config.yaml
hidden_size: 256
d_shared_expert: 0
balance_bias: true
lr_router: 0.000663
optimizer: "adamw"
beta2: 0.98
batch_tokens: [32768, 65536, 131072]
Below are experts of layer 4 (counted from 0) of a mixture-of-experts language model. Rows are named router (the router's row for the expert) and show model dimensions 0-127. Each number is 128 + 24 x the weight over its row's rms, rounded and kept within 0 to 255. Numbers have three digits each.
After each expert's rows: "comes after" lists some tokens at least twice as common just before its tokens as in all text. This comes from a sample of Wikipedia text that the model never trained on. Tokens count by the router's weight.

# expert 4
router:119113128084114138143207126089150109117103112112115117138149126129140166130141167144131160114090125133192148163083148096110095127100076125116074091135125139119108150158136110152096149183137106121138114115104167123152144088118157140123102164166100114150098101119124112121091143113105160140115132135096125167111132150132121100105115136153118118151133131121142130090140163133130116138138
comes after: "\n", " ", ".", "===", "==", " •"

# expert 21
router:119106123117090134176128144124133098094136122153113132087114143152117168123103176158148131104098152152119113130120107143128103135110108154110092118175090113128132136110179112112118132128116098125095114110107121144130110144101162160110099085139119130160087118109111180120096108093119173131158129110111162149142143178171120123109136172137216152127123145151163147121108144109107115120142
comes after: " to", " was", " he", " and", " also", " is"

# expert 20
router:096119108114126120149158143171127110111165105155101115108114168121158161166104128137116161119096114159121114123082114133101088135121074157096136137123127132136093107117175095143101151118161144086155102136143115108123139121102175139108148154113141105121115157098103127110116143084131114162111144125086140144143162243164137117103144124134121101102098119139127126127128142126123122099192
comes after: " |", ":", " /", " $", " (1", "8"

# expert 13
router:094154134123151154123156123141106148107114082101116098111158111121142130100130180143116160122105185125136145128094118131133105147111133144111137124156095139105130116143148098143081152135170096173091125108121143096149116114124146165128124165133084131141110070112139138105131152134119132179117159110150132129113096219139117148101118169109098082107167116123163124117146184151096111108131
comes after: " a", " the", " and", " of", " an", " his"

# expert 11
router:142129120100100132117179112131134117119138143118134073148136142124122163128146162136140116109112155119154132114093092114092074117113094159143098131127104144106147086128170109123112173106148103140122099105112120130146120133126118144125104129141111142102116111109110114099120126080104125160128112133087146114093116201133122135136116191105109099140122140153164129131144154154115111125168
comes after: " |", "|", ";", " (", "}"

# expert 8
router:130111107108105111154183113113125125161159121086110141139127140131122148125140129138119133131095142146148125143122124117131114143113094162104107133188120096115170094110146136158118104155161128093128073109119131143129134139141170138131119158133118071123155114127124154077095122122137133149166174153077133127098121164134139075083083160071138108144134108140118105055120139156143124086121
comes after: "\n", " |", ".", " ==", "===", "=="

# expert 1
router:133158122093147141124177100089125141125124092108132120134142174132154099153096123148132149117142159134134133130124129100111129150122115123083108124137093119099100095143158098158136122140114104106104103142135162078126141109134161149131090118112126109099098115118143107100089158107128129115127068122127147136129120144168149121114100143116086137151138113122143153132151141136125129095157
comes after: " the", " a", " his", " The", "'s", " their"

# expert 2
router:065114102095101124100170137150098115112120097097108087136107144128147147135160131137165142126135139141149140145102128135108091141122108136125118097115107147116091126119161113141126127122160108165077118097112130088147156132111173142101117174098120113105130104096093146091073111160124142127134110139100111145135132162157155146139090152099130080129128136125133147135139169116095157137152
comes after: "|", " in", " the", " on", "In", " In"

# expert 15
router:102107135101105129152175145147145123095129088143118115113116148109155138100137128119114150123153110159128140155105101075127102106112120150114097081146096127129125112149130098139092163160148114169145097149133127098135138118091126149088079154134100140119119103057125094113108141109107128131134060139085160171156154139142167120141108143100124103137148132149138146081133101139122124114145
comes after: "\n", "-", "|", " was", "\n ", " is"

# expert 10
router:120113084102084131132120113153123114132102089093095116105154141133132170147110147146126131144093125123142151149087101121099115128151122137112131111150112153135124117133160110151108165145149150136108119114133138091159126118109138129150103136123141098092152095138104086121100160126121148144153121129069145141116114168131138123125147153098132108139089121145176133108126123159093132118126
comes after: " of", " in", " for", " to", " on", " at"

# expert 22
router:124131128118072190137156136147126110118142140143109068113149134144126146120117135146115156115115105138173168144096152139117087134172119143101094153113116145124102119140175096114110164132093155143117102094112145126146138107090167156126097148120143117129154117118139159093113127158119118131131076140111141160101126111147154102146104160082131098137101126125141154087142148142107128116163
comes after: " the", " of", " New", " The", " United", " National"